Below are experts of layer 3 (counted from 0) of a mixture-of-experts language model. Rows are named gate (a neuron's input weights, with its number), up (a neuron's input weights, with its number), down (a neuron's output weights, with its number) and show model dimensions 0-159. Each number is 128 + 24 x the weight over its row's rms, rounded and kept within 0 to 255. Numbers have three digits each.
Before each expert's rows: a language model's description of what the expert responds to; "raises" lists some tokens whose logits its average output raises strongly, later layers aside. This comes from a sample of Wikipedia text that the model never trained on.

# expert 8
What it handles: Vowel-initial mid-word pieces
raises: "es", "ic", "y", "ing"
gate4:140142119113172161107130116122113128106137171134160156144107111123081143144111110098161100132155091117104123113110150140116137143104101145101133101123124116138168081096123132119132124128121187100169091112084132139102151130104130122146121117093157106163168117138148110105116116142157169120178112134142145137153122092144147125128156128123102121136083058142154101105073141085099145133135096081143145152115153158119162125097135102163134140100123146147139133183132178136109113119148116
up4:110195105114100115146137106099100124145160111111140130174116127110145125128145115141105110127117097121172127087113089105135140142101176120141174113187117129121138138105121122132114164143120140122082091108152093134142094133072140135125155128103152114143127107087109125157168119091075147113107101150096117138136125123139119089136156135116115151136136076092155158157099117155115145133144075111154116144160115117148085151121120131127119124159123112123144080129151116114116127144093197
down4:141160154127147130123101145125125133124132136118145165133162124122117152086147110114068144084142153127134108085093119159113146156127123163100110144133117152119120126131114145161098144138160151113105077106166130118127112141118110100149143109155184115088159098088142161160121157115075092139104132097130124081207133144115111113141133125127106105123106142116151150127120117120133139147147147152125111121084081111179106098144143168188100115100120110148109127141109168154128113144109139
gate5:132148120165129181151111165101139153209133166125108143131131126122156162114134139155104125141115111143124170121121130108138118113118143146094128123125117165123153147129110143114156123129123126091197127113117107099094141105150104119134134145140091154135143121127129144103092124095144106082110155141130155095150132141080171121131181135128122098141102157120128120188120134163144107153160145104159135171131128146089090136108099156108082120110141155124134099168137120160184137139128088
up5:110122082138113143154140095092107136106131124167125134113119138131146110105103120125108144137127161154109132130144150186117128112103105173148128168155121124132075120107155120175099129110123112156097099131122112169135140110134128097097048101129135163166101164145145204103127103143142138147111134141115116124123121151166074130118077133114158148129153108128141117136140146143152160116130074118120136111119075143126111105151209134145107135145102125125116131115109116117126130098107128
down5:101163137162142120155100144087107110129145107174156131115108118148080103120090146152119121132144135119121107136126077171101128151133149132114168120136162083121131096147152122128130125145182142141101165115114145165148109093133153143108103112109137112131161132147173111080146113134134112127075103117156105117170130115123114144133091169128096082142138112156167098099125145154131141138134165154158100163191143114146094126138136185138144144125153105152110156145136144127163150099134145

# expert 14
What it handles: Numbers and ordinal words
raises: " of", ".", "s"
gate4:151117106140099144139118135087156121120141110117149109107115161133146091114124171128139151175125130119172133221144144150102149116159114106106162067122131111085132136145090131156106100150163145108119149128135130136151133146148110144098102160146123101155081167116118068137181106113122075113147123166117126126139085147097140136130118165123124158101116136129147112134084106139108133108112138090153140162136134114159137126104151120156111130120108095153147114112137111097086150123100124
up4:141138165133167130136120106137116142123142092147151112151088120135114128150107115102102138114141095085105133118096124138173134153109094115098159135134148104118124157107145135114137140142116134150126084135134165128133096092099148124155097123117115106089171110160169157135124158131167168111132199088133119106119101133116107097103176110138134092131141134140093123106152168173147109139111116163131124142145110156110096146148088138088169145139175097099150092158103167177117132112140132
down4:116121161192114111132096136119132145137119089144148153100116124153148127134117116126154166119173124117110119133130124174100171137113180123119072131114070133144125124164104130113150133119144113123116167147104157102098135081117105152110107131072094118155115126155109096094108127130156121126166119127143123160096118158102142107098124072104129099105167153137149131125093147102110137110074108077119147138131142147128181123137138108126118110138113157142131130160159157128144083141088148
gate5:127100119137133110094102144134128122132084122118073105111095081140130099162125152164136109138133131166062136060116109120118159105131161138134157131166132167066166137156092138131112112145116141154134146116101109149144136130139131131125133110101132116123130136125110103085133140133125125150108142083205108095102110132093147092115150164111121127121140113117097132123113122117119126133122089113107166097077118132163144185178140124170129083141145123140137170136117133113104140136119116
up5:121140060158124138163157150153142102132122147154119146132114145129145135093119088098097103138092111126109145129119163152100156100123112129105130127126138091130124122155150121125155130145083151123135140128149131105157144131117143128087146089143129147101151115115142155142098130086164079146127103145120106135141086150192115103127102146102104172108130121117109075106145149160107151139135153149100131158095094136083176155133114139104122140126149086147116174106138075180108139150159109
down5:137140144123139147151132103112135106141116099135133168108128120167143118071125122132139106126174126127108082090128110122132124159147140136072105151164135158071121130151121124129122164107135129161120114119148133113135072163133102137156149157153100124104130158115096130163120107112144155177174075120109097103123095120128061102104100122126120140105151134099056126151123100124128095130113113122116116169141118116152118159115132143127117141153162099143128124166140146090120179117173106

# expert 7
What it handles: Digits in numbers
raises: "7", "6", "4", "8", "2", "5"
gate3:124154161135086112163122107143149125109082111163153135150115116101145122159143170154133105081139147111128146156115125101139123139125138119122134165117129143129100117178152074098103129154121086105138131166108171135103141108128078107094126131129143166140106142095130158145138064094169094128141122161157088126093092135154159104121142100103128104100129135184158117137141104135108149102141121099155081092103123110095146121089154154141150152131142100129148099122134133133087136117140144
up3:130115141100140156105153126154114150126110136164128119110158082133126178135118065114129161110127155135170120123171142152146125132131128179143103124168114139122162141097185147114116114104078127127108118136168091160110130112101147151142103124121139112157112099112123172127167077144129166132153146131161120166143119129108116140151159137144088140104147117123119158074147106128164117129155125159184146110116125133120143116098154111111152125099091150128149176135092102092159126150111098
down3:187151120110170158132116111145182157129143102128111105137145099156134109084113163146168117123174137125103146156132147113131172161151088113120161143147149111124131149111128111150127097098064176143151104110169088092167153094093121090105133128142163104177165143119142145147100104163155127119145116135130110110097121136099140128161108099151131137138129116136133164151128123125143106145094123138147159130143115149154089142118107150099120177137140154147121126110128115140117136144151184
gate4:094099138093096174158150082149125125141157093137135097133130127135144154116145107073146115141147164136100160133127132114153101084070134084121081097126088108160129123137103114131117193140077122108147122101118113102084132174097144117121161142120143098130141090092124133152130133160170144129116138149123116159115156160119103137095115124117137138139088132105100093139105158109111115070158143113135114173121139126115117138096161131104129118098114138110101107099123130140128111164114108
up4:152128130179143105125125137115177106139088158139128132099119112130163150107133120170141134112120130169101115105141154159157144132170148148174176090128196144114147129123153108121115130125135144136136122137083115117119109115156143121146081130114110163135117152142135114076116154111123101102148128096123125084111109144106111117112162129120135101123143127153104163138128076141164141164120145144107160082128121152122134127212110144151137140119156125201100126134094136147166132114100141
down4:165136091130173064164080114104130117130125147144114161135123107080111148108096177097115147129134126115118128151161127144146127111147087173134139117149170137112102143082120143113131137141132108161138123173116102139168096134139132082131145143141096143104104115138117133111078131092102146159130105140117113161155118122112112095074129143125126101120154125129098169120135150126129110143092140142123124169116151135095111098125090087119121165168126132156086136083165174131128154102117138

# expert 15
What it handles: Hyphens and vowel-initial pieces
raises: "che", "v", "c", "d", "f", "re"
gate4:163158092130150106140129140146149125105143133142152168110122090115163086113079065159154155149117117086138108087136132129091146118113134098146148149106151146157143149126168126158170122123117107135091107078157103138138144126113091128133087156127139142163177101187143113115131123124147116143153073126102111156166130118129090097119114156148117112114117102124141132107111118127114125085125141162128149093116140137156120105148125142151127125148138124104091131110099157171098177161166132
up4:136133129140083072103117157142146135139088120128142185094126087128120098147106094169155131143118171140106132111104137125114146106086102129115152131109123140175093155099134113134154145120120127160103115113143123136124134167119089139095121144109104148150164114163126138114106124110151125100147089109101105158136146112134094159105131157135199163108109096136160107118100126114121146140116124137087129115160118118170106131132110125140087052118147130133117110151129095188101120108168129
down4:157114165133125116126119159112161125104116132130172120117104145133100154140106102095087123134178158115125115145134140070147106091130134125084084156140131136130134131103137174119146134089120109129145160103118155114078136131143151118111135116156116110133159169156128136100142122148115158142148156118147107098127169125138123149133116130113101164098102130136137114094122093126148091121155154129101098111148138152108153107093053183161145102162116124087131127140141175170140157112189139
gate5:091116090150182162112118122079109140120134123113112149095110119109157125090139109092114152136100177112153129077175098126144079174136146141112109121091118137135137136126126129110132123105099124095128108122127101121151084147151156132152141148094119137079094101122171123139124096121138135130117137120155118154127155099105089140131164157088153146153153164122096133157108156120093104115124139127173107118106147122125148145098112121128134106065111147153131136154143100122132098068175141
up5:155092153118088158120118123180134144182149136083151157124126103074101158124150134116128099143109108126150110103099103142165130127128156122126146115143135104129132144132098095071085129118152042107082112139135118147153107133086124125123128127120127109111159126167118140092132147103099145117144097132100098169139162142088128155152137145122139137108086155114122153095117118133142143113130128131090139119143082133135076111130157140140155141136109156118121188095149100152104141150143129
down5:112084120125098118107151104135148185093148128130162115123101144147116140144130103102104081114135130145150131135150135139157152178114079131171141121096130151181103134100097118144171120148132122115142187105145130149143128135124105136170137125148098110156128137135144150114116154101115146127165139178147147156109132166122177150100099145137112183151121096101152167150142104138114126096163151148185166123120105151131119150138105130139136096114152116116107090111140147079144110095130161

# expert 19
What it handles: Letter a and openers
raises: "in", "ut", "up"
gate5:097072125133100132134134157158123155141117133139134155099138117103106180123124156089158084137089095127140146146091075135148116095126117083126090111110145124112152113135169118120095145143127125100178144179093125095132097157146156118141138144122140165133160156138175125091148161129120126089130159118114143130107120106103124124102140116117125120086120123150093149101078120111110113059121167120124133149159106143162077137140153134155126133145160109080120105118131138133160116132147128
up5:122112120130068115136126127172110098155087129140127133117128136101129119100134073170128154181100128124062135126122170147139136158167119109160110171131140122117124098188146143140145144117129153121142153133096157086157126186129083072135105122085132132132102158159126095141157143143102113132111151147115091132142135104095159098098124136148096128130145108132093129118129097119145131152112107140093122124160144108103121113091151106144119127121129136120150112164124081100136099101161100
down5:085130145105106119142165152123154112115123102136098135131126149166118138135087165102117130102068108137154186152137122135129153132112129155140049107077110174133145117123138112112139157123105121131109145128163131176139143078106133148150080133158131141077086124153118129132081105119103125150155146118144150146156121164153092103108133133119147115109107115170150119108111129152107144100101168086142156166103107076117111142112102120123101137147135126120125115101118102157099130147135144
gate6:090122120126101176125127185134146183092089093113089072121129111116079141108123161075119136130110106117117150138145131073091093144137148136157133110177121105140112103130127166159138086115133154145161120113138085118127120126089181148096137106114119135133140105112131130105115127141106109137153102120119131120135095107137152094151090121116084135126123167114117119133140114091106170124099113138148121145082120124142152157132089138113142096097171137116167090140126136131128156116151159
up6:115153105160103142096094137068151152141130103079117136112153137092106115141106161128125136129099080105166186117106132075127103143161115117162121134172107130111135137117145124141122126105160134128151136105153125118152131122151159136092129117115082161130110162091098111120104100118132108123142104170145149096133096132136153103139088145135109118107112135126129121100106133115095148161149148126134112097108108124090203153110092104096136120140166171124162081100132114119089155128135106
down6:109156119123142121112150167126107099136148155131181121158125166160115137148137148144110145128104105126142079134129094131125188130082117162112125134134163132100110134120130138112125150096120121132092125111142165161120075152146054121131145113090116150107126146104149140105155127150167107140131155104096132125117126099155062149157112129146145135183099124152098123126137130123133100114107129116145115154145117125118132147117174131102110148118062122098107096164130144136103177179169126

# expert 2
What it handles: Table and heading line breaks
raises: "===", "-", "=="
gate5:111181128141137087122158142091064124163120143131164113149113122119099128130123109172146155112158152086129148159133148164202131130081117159145149157112127123145101127124138116134086115090117139152117098119102117099130148093167171098083100152119111144137136124128088141133128094120133111117145093112091162127131159105142111168090107114131152086107096096100132108128094109121104090094159127088158138117086094137157123142136142123136133102138145130133114155105164135126121120133143111
up5:152155119140162096128148097161090123162148145125139125141122123109138124126100110166140094165154103086122110166123180153154180148094139129128121186127103137129124145154121142172107123119158125132126094121112129116142119150139142127103130117123166102132150086149131119151143143095134120161144117119136097128135159136133174147089115137123128089118157086141115089104074121183141150135141090102134152101083083133149133105143163123118115108143148097114125144073165152152143152127159080
down5:139118130108136116142137075139091139079121157103127124111145106098160097106111084154142109134115098116088088126163140112125137133119106108120125141113138114124096096152105160146136131143105122095152098080085132109130131163110153132165130154148126119147136116134118103128129168115145134156114113145103118118090077113122042113066118159131132141165153127140115118105096140140154164159137108126129130134152069148086118120113094117114102096107153122109137085142146171143142119160122080
gate6:139137123103140095142163100158116120199150180165197165117131139129128132148128129148139084127167143105086118165137135131099117132145144106111118156149124150123152156119147142112145145154167123143108177126096141154111138102112109143141138114135148119110127115169114107137091138121147131170094140140151165106171140163111132097109121137143137114099148126145132155090157107158089087161146140068094093148128140119203139126092127150115124141110149126116139114128139112110160118157133153
up6:117116109115138071134147098119111143154120146160150164094130183113143148216134155149152113159160148119150122133126145141119083141135156099119119131093132185111133135149163149121116099159166126150110153097100114145150166099082119118144134147137167104161120090144089111134121138153133127141118143084122178125143114138130147143125137168138122131134146108131156141115129121073084115135126155081100121153110148109109115145104128122111116129085118123105100137120123104111123105198116135
down6:145135102126063118121121143120108113076161134095130119140112141168122151135140113104131179172125095120160160145120077125113124088139110115099132088108124154130134139103149085143116126111142082114173185126122147157094165171156137123128125125083122116080130128131130126138111139148130096093174142159147124162094104117106105103163146105109101120156158123093120126136130108120098134122127125162156112163127124106119149088116147098172125092157102130090101134123119099144109112160133162

# expert 16
What it handles: Mid-word consonant clusters
raises: "y", "i", "u"
gate4:121121142155110123177128138159146194136117172154097137171093112128107113105135105151109102142152077119138137121138127140098099104126155148134158143113130124131132092107093142178125130164120131185106132153190133157135152122102130143104140160096160121089169135141134137173169131174137138127112080159107086134120130142138130126113118144157144094088110132150119146148124135127114153135150092134108156134161156122134114092106116158110137103168134141123112148114172156117098105173154146
up4:098120107118081104084119143102114113146150083120195123128118128085129117115149127100161122141119140120103185086097128114081130119147101106155128186119114158118151127136123136145134110087126138180096142142113146120082134148111157145124185113163114135158113133167114124130144133106148137113076114089157147120144161143135112083083130137105098109149146121141158157158099162147138159097152154148135116107102111147127135120132135129116085140113121118122118173159094115097131149132121162
down4:088120144096130152108155116145160147177115131138166150107152143147091139121091097125117101149092117150110114084082136158117157121083143105133096110144135091139114114108128135144132116126139106079116153131112112111076155098156122153146132136113090138118126092168091118143140113099116155130120109125151113108114162157127122093115119169168182143135144117167102140164125104139127177097135127147129124106109126105133147151110097190139114089133143089157095158113116131165129117135071141
gate5:126095149156100118093136124130149131145118121134130182193163099127102164150139130142106116086153131155122151133129135094115115121105178130136126118153097152126130111126147107148155138132140074153104151174135135109116164133142144166101095109169145135097186118154178125145122126126126115131143106133134133108146135123143130096117160157109133101124104063146085105121138153058154155102112074112099123127132132099144116068111132125168114145098099151120157108111119140113149131127153113
up5:161131096118120144081141109118155133137117123141160073129078118156124131111095096118128081150159091153096122096104146135105121137102171195121118133102103092152147139150120157109148132145103110114112161132156121129114159129099176131138109112104142117083100131107122120141110109119100109152101142115129100096152123138125153138128129126146095117177113127090131153172096135145129124134153137095109173133139102166126135155167130181128151084093102140155096137100146149157154096096140105
down5:112188123153132104125132147137098142143117117148111137141106159134111138099132101121141124135107147131125137074135103133101134159164156158159101149150140144160108142111111131156115115146142184123121058122080165144115135145142139102163163130138101121121100138141118181146104117111139110147085119109135140193133129150135111117154133152107145143085141120139088164116108154146041084128088123132108111165152129117126113110104126138130130146144156139116075115164156152123083136129124128

# expert 22
What it handles: Capitalized name starts
raises: "ri", "am", "r"
gate4:125173159144149164093122101136103114127119130113163131153118131130098122118148129138111152173130128151127136113119118131134154088129168136135112117121175128118147149120105151139115160153104105172119182120144119133118139127111138103125139159126161125096171111179139114111161127123096158150132143134126170162104165130104127139128106108144090099160124202152123119171129111141076169144098144135160075098143111141117139173104154175112135118087133162101119155126079125179131119118122145
up4:140086092135105122132120174122136093075119139153121166139122111130155164135146105122136115123156144074121119107140143130162112156178100128169163154153108161121133151110117106129137129099172165145131119124107143118122125145161085121115127135110088154177114144157143131128106186132128148101136140131114087101142114133164103125125127155123159168100138070128146103115101160122166108098126141115120125141116150140131060103108101118117104190129122127111122163138135077119148142099129094
down4:114071163141110119112110162119165123134128110132187123149146162108107098131098129136148120118141118116122097121149163110151094128138102155138136159119146120100116116142111122090101120152145163149124106163113106120096105139130143138091153114176106145141126086098153157121113104142126171175119115131125127136150109110148082089135186131122131125098095094146183118131114124081116132107071124129106127160142190106139151130131084147111115151123167117141106104149123117197140129124137149
gate5:113114162167110120167145127128150124123094151147097110143172088096149167150106161104122139114124154168185145156163106148122179145106169149146090176163134160172122118132089097104126139100094102130114153114137120101132127121118138125146116137122166195143137117154097127072112155115073135144149113154128109132125155095154110116107083120108117110116159109179133126135123105143099119142109145087121121117154144149139099123106137130104134127132110161119147147092112119098158114126129106
up5:103119098167116127122156102106146139142138138135148145121148161130136108140120116104164139137165101135067084101137129133116095109165141079104165107099113127168100117147124133144117143132125142197091128118118145148120130176105113099134129100125080113101099145087124111144141121143181110128160122095141164126098147182102135121098145180106103153087109109096126124167118137133138114070140106136140092131099108101143149146169142119171129158115132125137102114121117101136112130094122160
down5:128103151091120136140129099099144094139163096116129164118116134142128140112131078145145133103148136091169122168120121141163130131133113170111154101137118114174132160096175146134109121161150160107080128124096124144133164141084166106090084092162092101098128127133141147137163094126154130124057130139132107111129114119127116149145118095146159149116130129153151144113142111144148102101113138142110106069127096140139147115132150101124093131129129121187133155170110105148134183154157133

# expert 21
What it handles: G, en, ar pieces
raises: "et", "ett", "i", "es"
gate3:130204146134114101165108160117158130112142138138124090151162151142119133127139128192152105094134111139143130077113122129107181155143168120093145135139137104138143140111126090127136127142126149147130104118142147120104111098150153095099169128136096118135075137136133161117149146159122107140130136108129099153165106108099110160142157116155126099102149152102125105141142097139116130144085112095149098120119151141131134123150129089108097136164108071121100147137108082129132045163140120
up3:118069117121145128131131131128144150104116137097149182146105142147137081148160105146142125095106135111121146121085153167137090157139150160173149166156151113142117108119124184137150097119085161160182139157133112109175138123164109121145109113136149104137150136127113123125125129105157150145159131163098124152122120146099139125134106144107167153113069118139089114157102146146109153113099152076147127133121110107148155085149140132147159105162124116105130139128155147158166161088111110
down3:145096153123137129108135156151130116141094147133112149147146141147096140078100114140108110139154148176181099137169133151130129144099149123144120140120073067123130157188116126132159145132127141160139133129154117126133166148122156084145124100135126140139102169104151131117134173138118136104121091179160159134106154111150138136168099117133149133092126106148142092105086151138103143153186136144130134095136158115089178179150144102154111143148135163114119164152126118162125106137125122
gate4:066118125103106145109109124121101118102124111101172148140142127140120145152110149162124086115137178149088096109120127127151098116138120136134101123148117162124097130107139148121124092168088164118159119097160151166150114104110151105125147134192102166114159134148146123100110130171140119124099171092130108132117142117076164133128156126143098117097103143112127166096164143161166116126147137152106091128119100138166115151095144110104153163185147126141120141172147127146125162128110127
up4:134094130141076138104115131138153120156114101113112110148134129081148149116116114116124124154128130136081154109107160146108131107106096158143142169150128162131109133181186135155137141117135129123120138130126113170108136125145134103151116138142094100103148153119150130099126142131121137116137160115182124149153146108097121074144176119145092104117148161120087166097114185092104140088131113137145117101163133186193171130163108140137129154139160098101138093112120144154150100143143127
down4:116116111125119133128156166120114094162111116094125149149116138150120158114124127123119094097079155129147109113108091164096117145122150126135103094120125112160117134144099140138149088142177089138087127177078132097103135131077117168115126089124162148189166108127097126146122164131178142125136112160122158148137181090147134118108112129142161100111112136151149104112119113152099135101118108115170100104100118092084163108123121116175120147137121150148097109152116125099162124111139109